config.toml
n_layer = 13
d_model = 128
d_expert = 32
routed_scale = 4.0
vocab_size = 8192
train_tokens = 570900000
Below are experts of layer 6 (counted from 0) of a mixture-of-experts language model. Rows are named router (the router's row for the expert), gate (a neuron's input weights, with its number), up (a neuron's input weights, with its number), down (a neuron's output weights, with its number) and show model dimensions 0-127. Each number is 50 + 10 x the weight over its row's rms, rounded and kept within 0 to 99.
Before each expert's rows: a language model's description of what the expert responds to; "comes before" lists some tokens at least twice as common just after its tokens as in all text. This comes from a sample of Wikipedia text that the model never trained on. Tokens count by the router's weight.

# expert 40
What it handles: Digits and infobox fields
comes before: "-", " |", "0", ":", "9", ")"
router:62 32 63 54 63 39 51 47 55 33 37 58 42 59 60 60 49 36 63 64 42 39 41 42 44 38 56 60 58 42 46 39 59 47 42 58 36 38 41 44 42 62 61 37 44 39 60 43 63 61 58 36 53 59 41 61 43 48 41 61 57 56 42 60 56 38 40 59 61 60 37 57 41 39 35 38 42 43 41 62 50 61 58 37 61 30 59 41 45 39 48 37 63 40 55 61 42 59 61 40 43 57 46 40 59 44 63 41 42 57 53 42 37 61 64 59 60 40 59 41 65 39 43 36 60 38 41 58
gate1:60 45 64 53 53 57 63 46 40 54 48 46 39 57 42 53 32 59 47 39 39 40 70 57 52 35 45 62 64 39 34 52 58 57 38 57 50 51 38 31 45 49 68 34 50 66 66 44 34 60 75 44 53 51 51 57 56 54 38 46 49 40 38 36 50 47 56 54 46 39 28 59 57 41 62 35 53 56 53 33 35 51 51 45 51 55 71 52 51 45 36 46 55 60 60 44 45 35 45 71 40 57 46 47 53 51 41 41 40 47 55 42 41 43 39 44 41 39 46 68 34 47 69 43 48 63 36 44
up1:52 48 49 49 68 45 39 47 56 43 47 33 42 44 47 53 50 43 41 59 63 73 37 31 49 64 69 39 41 53 62 55 39 56 62 49 59 53 52 56 51 51 38 66 41 54 35 48 48 47 28 45 51 57 41 58 36 46 65 44 65 65 58 52 41 30 58 49 52 53 67 38 39 48 46 51 55 49 41 60 60 33 67 50 65 48 46 52 42 55 55 63 51 59 63 67 51 67 44 44 60 41 46 55 46 63 53 57 60 50 35 41 68 62 66 67 71 47 48 44 52 50 27 50 55 45 57 53
down1:54 26 53 65 47 50 33 57 46 51 36 52 65 41 43 35 40 46 38 40 41 45 48 58 52 43 50 60 33 57 50 49 62 52 63 48 55 44 39 69 56 45 63 64 46 58 57 44 56 45 58 48 45 43 26 51 60 61 53 27 50 53 58 50 58 63 60 42 47 59 44 40 47 53 53 53 39 63 40 60 38 28 33 54 47 31 62 45 31 55 39 39 39 64 49 53 53 41 63 70 36 45 47 43 49 51 70 59 52 57 53 55 33 72 63 48 48 33 43 46 54 43 49 49 55 49 66 44

# expert 34
What it handles: List and heading markup
comes before: "\n", "==", "-", "===", "The", " \""
router:53 34 50 56 60 44 58 39 59 39 39 57 39 62 65 64 57 39 57 62 39 37 44 43 27 38 59 64 62 40 45 40 61 46 46 60 41 42 40 44 43 61 61 33 45 43 60 40 61 60 58 36 55 56 49 59 44 45 40 60 50 56 42 48 58 35 40 60 59 62 43 59 40 42 38 38 39 52 43 63 57 62 59 40 58 39 58 46 40 40 44 39 63 39 62 60 37 62 58 38 43 55 46 35 61 36 59 39 42 63 53 43 37 59 59 59 60 38 60 41 67 42 43 37 63 41 37 57
gate3:44 41 59 56 52 32 53 59 56 37 47 53 62 71 51 66 64 41 64 45 50 50 56 44 59 58 61 46 49 44 63 43 67 43 57 64 60 34 41 62 49 63 47 47 39 55 58 37 44 58 52 40 38 54 46 46 35 53 55 57 57 44 36 54 62 38 35 65 53 62 64 35 45 38 51 58 39 49 47 46 77 45 61 47 48 50 60 41 49 58 52 38 43 47 46 39 48 58 26 36 71 57 42 44 60 30 45 57 55 68 57 52 34 60 52 65 48 47 36 61 59 59 42 36 56 35 48 48
up3:60 49 59 45 60 48 42 49 39 36 72 61 50 43 49 19 55 75 38 49 39 27 55 57 41 55 47 71 47 46 48 54 71 54 43 46 43 47 65 54 39 52 50 44 50 40 39 35 46 53 60 48 61 38 40 48 50 33 43 34 33 39 44 46 46 62 47 40 58 45 53 49 31 54 61 29 48 50 57 58 49 52 46 33 49 49 57 59 52 58 40 45 61 58 52 48 65 58 56 37 32 46 47 52 51 62 61 39 42 36 58 47 68 53 52 46 63 48 55 52 59 35 35 50 34 61 52 58
down3:55 59 40 51 49 33 46 52 61 50 41 31 44 49 44 55 39 57 48 35 47 31 72 43 44 65 66 50 57 30 62 60 37 47 49 35 30 56 63 46 63 42 45 56 55 62 49 47 49 41 61 76 43 66 44 54 49 50 44 45 55 57 54 51 33 66 57 60 37 51 57 60 45 42 50 45 48 43 47 59 63 47 54 46 42 43 40 36 54 33 45 32 53 64 43 51 38 58 51 59 55 24 47 43 53 48 55 44 53 57 62 27 55 52 53 59 68 54 57 53 55 22 41 50 52 57 58 50

# expert 36
What it handles: List and table structure
comes before: " ", "|", " a", " \"", "–", " his"
router:53 35 70 59 62 43 48 41 53 21 41 63 39 56 63 59 59 42 57 55 37 37 43 41 38 38 56 62 59 42 45 45 55 51 43 54 42 44 37 43 43 63 58 51 45 39 62 42 57 59 56 39 56 57 36 59 47 45 41 64 54 59 42 59 57 36 42 56 62 57 42 59 42 41 38 38 42 45 41 65 57 63 57 39 61 38 57 44 37 40 45 37 61 39 63 62 39 58 59 41 42 56 36 39 59 40 63 43 44 57 54 44 41 56 67 60 60 37 60 43 66 36 38 40 59 38 40 62
gate3:50 52 45 45 55 42 39 49 37 52 46 49 34 67 32 57 30 54 76 33 54 54 74 41 57 58 51 55 61 43 47 43 64 35 50 55 36 49 36 54 45 51 50 36 46 49 48 50 59 74 59 40 49 56 64 51 63 39 65 57 58 49 46 51 60 50 54 53 50 38 36 57 53 59 43 35 55 31 57 43 55 69 55 48 56 49 64 51 41 54 57 65 48 31 66 55 44 50 43 37 53 42 67 54 64 50 57 50 66 53 50 50 48 40 66 65 45 60 53 49 61 42 69 46 47 44 38 75
up3:52 28 54 72 33 53 55 47 49 61 54 44 64 36 55 51 53 32 48 76 44 42 45 41 31 43 52 48 44 56 49 56 33 49 37 53 62 54 63 59 43 36 56 62 39 35 51 42 50 44 44 61 65 57 55 44 52 42 32 59 52 75 59 44 47 34 37 41 49 50 49 42 43 41 48 58 57 51 63 48 43 46 50 50 43 61 50 31 40 39 48 46 59 58 26 54 66 53 59 68 37 55 47 32 47 46 52 52 33 39 49 54 45 53 55 34 64 54 64 56 34 43 36 48 38 52 49 58
down3:49 66 33 55 61 50 45 42 47 41 51 31 58 46 37 49 66 44 42 66 50 42 51 52 22 46 50 52 52 61 57 53 35 45 44 58 36 58 48 44 51 46 38 46 62 34 54 43 59 59 48 59 45 49 54 65 37 58 41 63 51 63 53 42 53 59 39 45 30 32 50 56 34 62 41 56 39 36 47 45 52 65 43 54 38 37 61 37 62 54 51 54 33 37 61 39 36 38 56 72 59 41 46 63 53 63 53 48 46 47 61 32 48 66 41 52 52 53 57 45 48 72 51 52 66 56 69 55

# expert 14
What it handles: Section and sentence starts
comes before: "0", "9", "1", " the", "2", "The"
router:56 36 51 59 64 43 71 44 59 26 38 58 38 60 60 61 58 40 57 60 39 40 45 42 49 39 60 64 58 39 43 45 55 39 41 59 43 42 42 42 48 59 58 62 46 40 59 40 65 62 57 40 59 57 61 59 45 44 42 63 54 59 45 57 56 41 40 56 61 60 43 58 43 42 41 36 42 45 42 65 56 61 59 43 55 31 60 44 35 44 44 35 61 42 56 62 40 56 56 41 43 59 31 37 62 41 61 39 42 62 54 42 38 58 61 60 55 37 58 36 65 40 43 36 62 41 42 57
gate1:42 30 49 61 49 59 65 51 46 74 32 36 45 62 46 37 53 37 53 40 31 43 41 33 42 53 51 40 62 29 63 45 62 34 48 63 46 66 47 40 49 39 63 41 57 61 60 51 53 43 57 60 64 41 56 52 53 34 48 49 43 52 37 56 45 51 35 52 52 42 51 52 56 60 48 54 60 46 56 50 66 50 64 64 63 63 58 53 43 43 62 44 58 33 53 70 50 56 40 43 40 59 52 38 33 54 61 34 60 60 44 69 38 55 44 46 56 54 48 65 61 70 47 62 49 42 50 44
up1:55 47 46 44 52 42 62 44 62 50 60 61 59 42 57 50 56 44 52 42 64 50 43 69 51 54 37 48 44 73 44 75 46 49 61 27 63 35 62 50 40 52 47 60 67 32 39 37 42 63 40 43 35 56 47 56 59 48 54 62 58 44 47 63 44 31 55 62 64 58 59 43 53 58 51 50 51 42 40 45 44 56 49 53 45 21 41 57 58 64 48 54 36 64 47 60 50 55 62 43 59 31 43 59 63 43 49 56 53 56 27 35 55 49 44 51 27 46 51 44 55 37 66 38 54 52 43 40
down1:44 56 47 72 61 34 37 51 42 49 41 53 41 28 45 55 60 47 47 56 37 62 57 55 43 52 48 54 43 30 49 41 62 57 36 55 55 39 49 50 60 49 61 46 52 32 55 52 50 45 51 70 38 55 57 72 39 56 44 49 58 49 34 46 53 43 59 32 39 42 39 52 35 58 52 39 39 37 54 37 35 58 51 52 51 28 60 61 40 53 50 70 43 33 57 38 52 43 35 56 57 57 54 37 45 77 51 39 48 52 59 61 43 47 60 52 75 34 35 46 49 51 44 42 43 43 62 55

# expert 62
What it handles: Biography and roster lines
comes before: "1", "2", " ", "-", "7", "9"
router:54 33 44 59 62 40 57 44 55 49 36 62 41 58 66 58 59 37 57 61 39 39 40 41 39 40 57 60 59 40 43 45 54 54 45 56 41 41 39 39 42 61 59 37 45 40 63 41 65 62 59 36 58 58 35 64 40 47 39 59 52 58 46 53 60 37 40 56 62 61 42 57 43 41 37 38 36 45 43 65 54 62 57 41 63 40 59 45 43 41 42 35 61 44 60 64 38 56 54 42 39 58 36 39 59 38 59 38 45 62 58 40 35 55 63 60 54 35 55 43 65 39 37 39 63 36 40 61
gate3:54 54 44 47 53 46 37 45 57 60 53 61 59 60 50 58 53 34 55 75 44 61 44 42 70 61 45 47 52 67 44 53 59 42 42 43 27 69 39 43 56 41 46 36 31 57 59 64 41 57 29 50 50 40 51 42 51 57 43 57 55 59 44 57 34 59 55 58 64 54 42 34 39 31 50 44 43 53 63 56 57 59 30 50 59 41 48 56 58 49 52 34 53 37 44 59 37 49 41 28 32 59 41 62 30 36 58 50 54 50 58 55 47 61 39 28 43 51 57 37 48 46 45 49 54 44 39 42
up3:64 51 50 61 35 56 57 34 61 53 39 56 50 54 59 50 46 34 44 60 49 59 42 24 62 49 36 37 33 59 59 42 50 54 62 37 40 65 39 47 53 43 38 61 58 62 43 46 54 49 47 60 51 24 35 53 33 38 53 50 59 44 64 44 47 39 62 51 57 60 53 40 35 57 42 52 44 66 62 69 40 47 39 42 43 35 56 57 65 39 68 51 32 48 26 46 37 60 57 53 46 39 49 51 64 56 52 65 38 51 53 46 49 64 34 42 47 53 53 44 65 38 49 50 50 54 47 62
down3:45 61 34 59 44 46 59 62 60 42 49 44 49 36 37 45 42 59 56 43 67 46 60 43 41 65 51 44 48 49 32 59 44 52 66 53 63 41 31 46 45 61 42 43 66 40 49 48 40 52 42 29 39 36 62 53 60 57 56 45 48 49 59 36 44 43 22 37 47 44 24 41 50 44 52 61 60 38 34 42 62 51 49 48 42 51 33 51 51 55 46 39 61 41 57 40 50 46 45 44 56 56 66 33 29 41 54 47 39 37 45 63 43 55 45 43 48 36 43 43 54 67 56 62 33 43 43 34

# expert 54
What it handles: Geography article structure
comes before: "0", "1", " of", " by", "7", " /"
router:55 39 53 57 60 41 61 43 54 32 38 56 37 58 63 60 58 42 60 61 39 38 38 42 35 40 58 66 62 44 41 44 58 45 43 61 39 42 42 41 43 61 60 59 47 36 63 42 58 61 61 39 58 57 52 61 37 44 38 61 56 61 42 66 60 42 45 59 60 59 44 57 44 41 42 40 37 50 39 64 56 60 54 41 58 38 60 44 42 40 44 32 63 40 57 61 41 59 59 39 38 55 44 37 64 39 61 40 44 61 55 41 33 62 68 59 58 39 59 37 61 43 48 43 60 35 35 58
gate1:30 41 54 70 56 52 58 42 46 58 39 34 45 57 34 49 41 40 37 66 41 58 61 37 47 55 60 65 49 39 43 56 60 58 36 55 55 63 41 51 52 36 54 49 50 58 42 58 37 56 52 48 44 42 67 64 41 55 40 65 55 49 61 64 36 61 41 48 51 33 51 41 51 27 30 34 47 54 55 54 60 45 53 54 53 42 73 63 37 52 61 51 60 60 58 57 44 42 37 66 35 60 48 26 40 48 65 42 61 52 57 48 52 64 57 50 50 40 36 54 45 47 51 58 42 38 63 64
up1:54 43 56 53 49 58 51 47 45 53 39 48 35 50 76 47 54 65 58 43 49 40 54 53 58 44 34 55 66 43 67 43 41 39 55 51 47 50 37 35 67 56 40 49 71 68 52 51 47 45 41 53 62 66 22 47 56 49 51 48 54 35 46 47 50 59 46 55 49 60 44 41 59 69 68 54 58 62 44 38 58 54 66 40 47 71 25 45 59 33 41 54 39 51 49 37 52 59 54 51 60 45 56 34 45 51 53 42 59 79 41 54 57 45 51 36 60 37 57 57 56 45 52 36 52 44 46 37
down1:38 60 33 34 49 64 58 53 59 35 47 37 45 58 46 35 48 60 39 49 57 24 52 44 39 37 32 35 60 45 62 62 47 53 60 60 61 49 53 46 56 50 38 55 44 44 44 56 45 46 62 54 46 53 37 50 63 49 46 42 62 54 57 45 41 61 47 40 50 31 68 50 39 60 55 57 63 47 68 47 53 55 62 58 61 62 48 35 55 58 46 57 65 40 59 44 57 45 54 58 44 45 48 52 58 43 63 36 42 10 54 72 42 64 44 53 59 47 43 52 57 36 43 63 45 53 63 46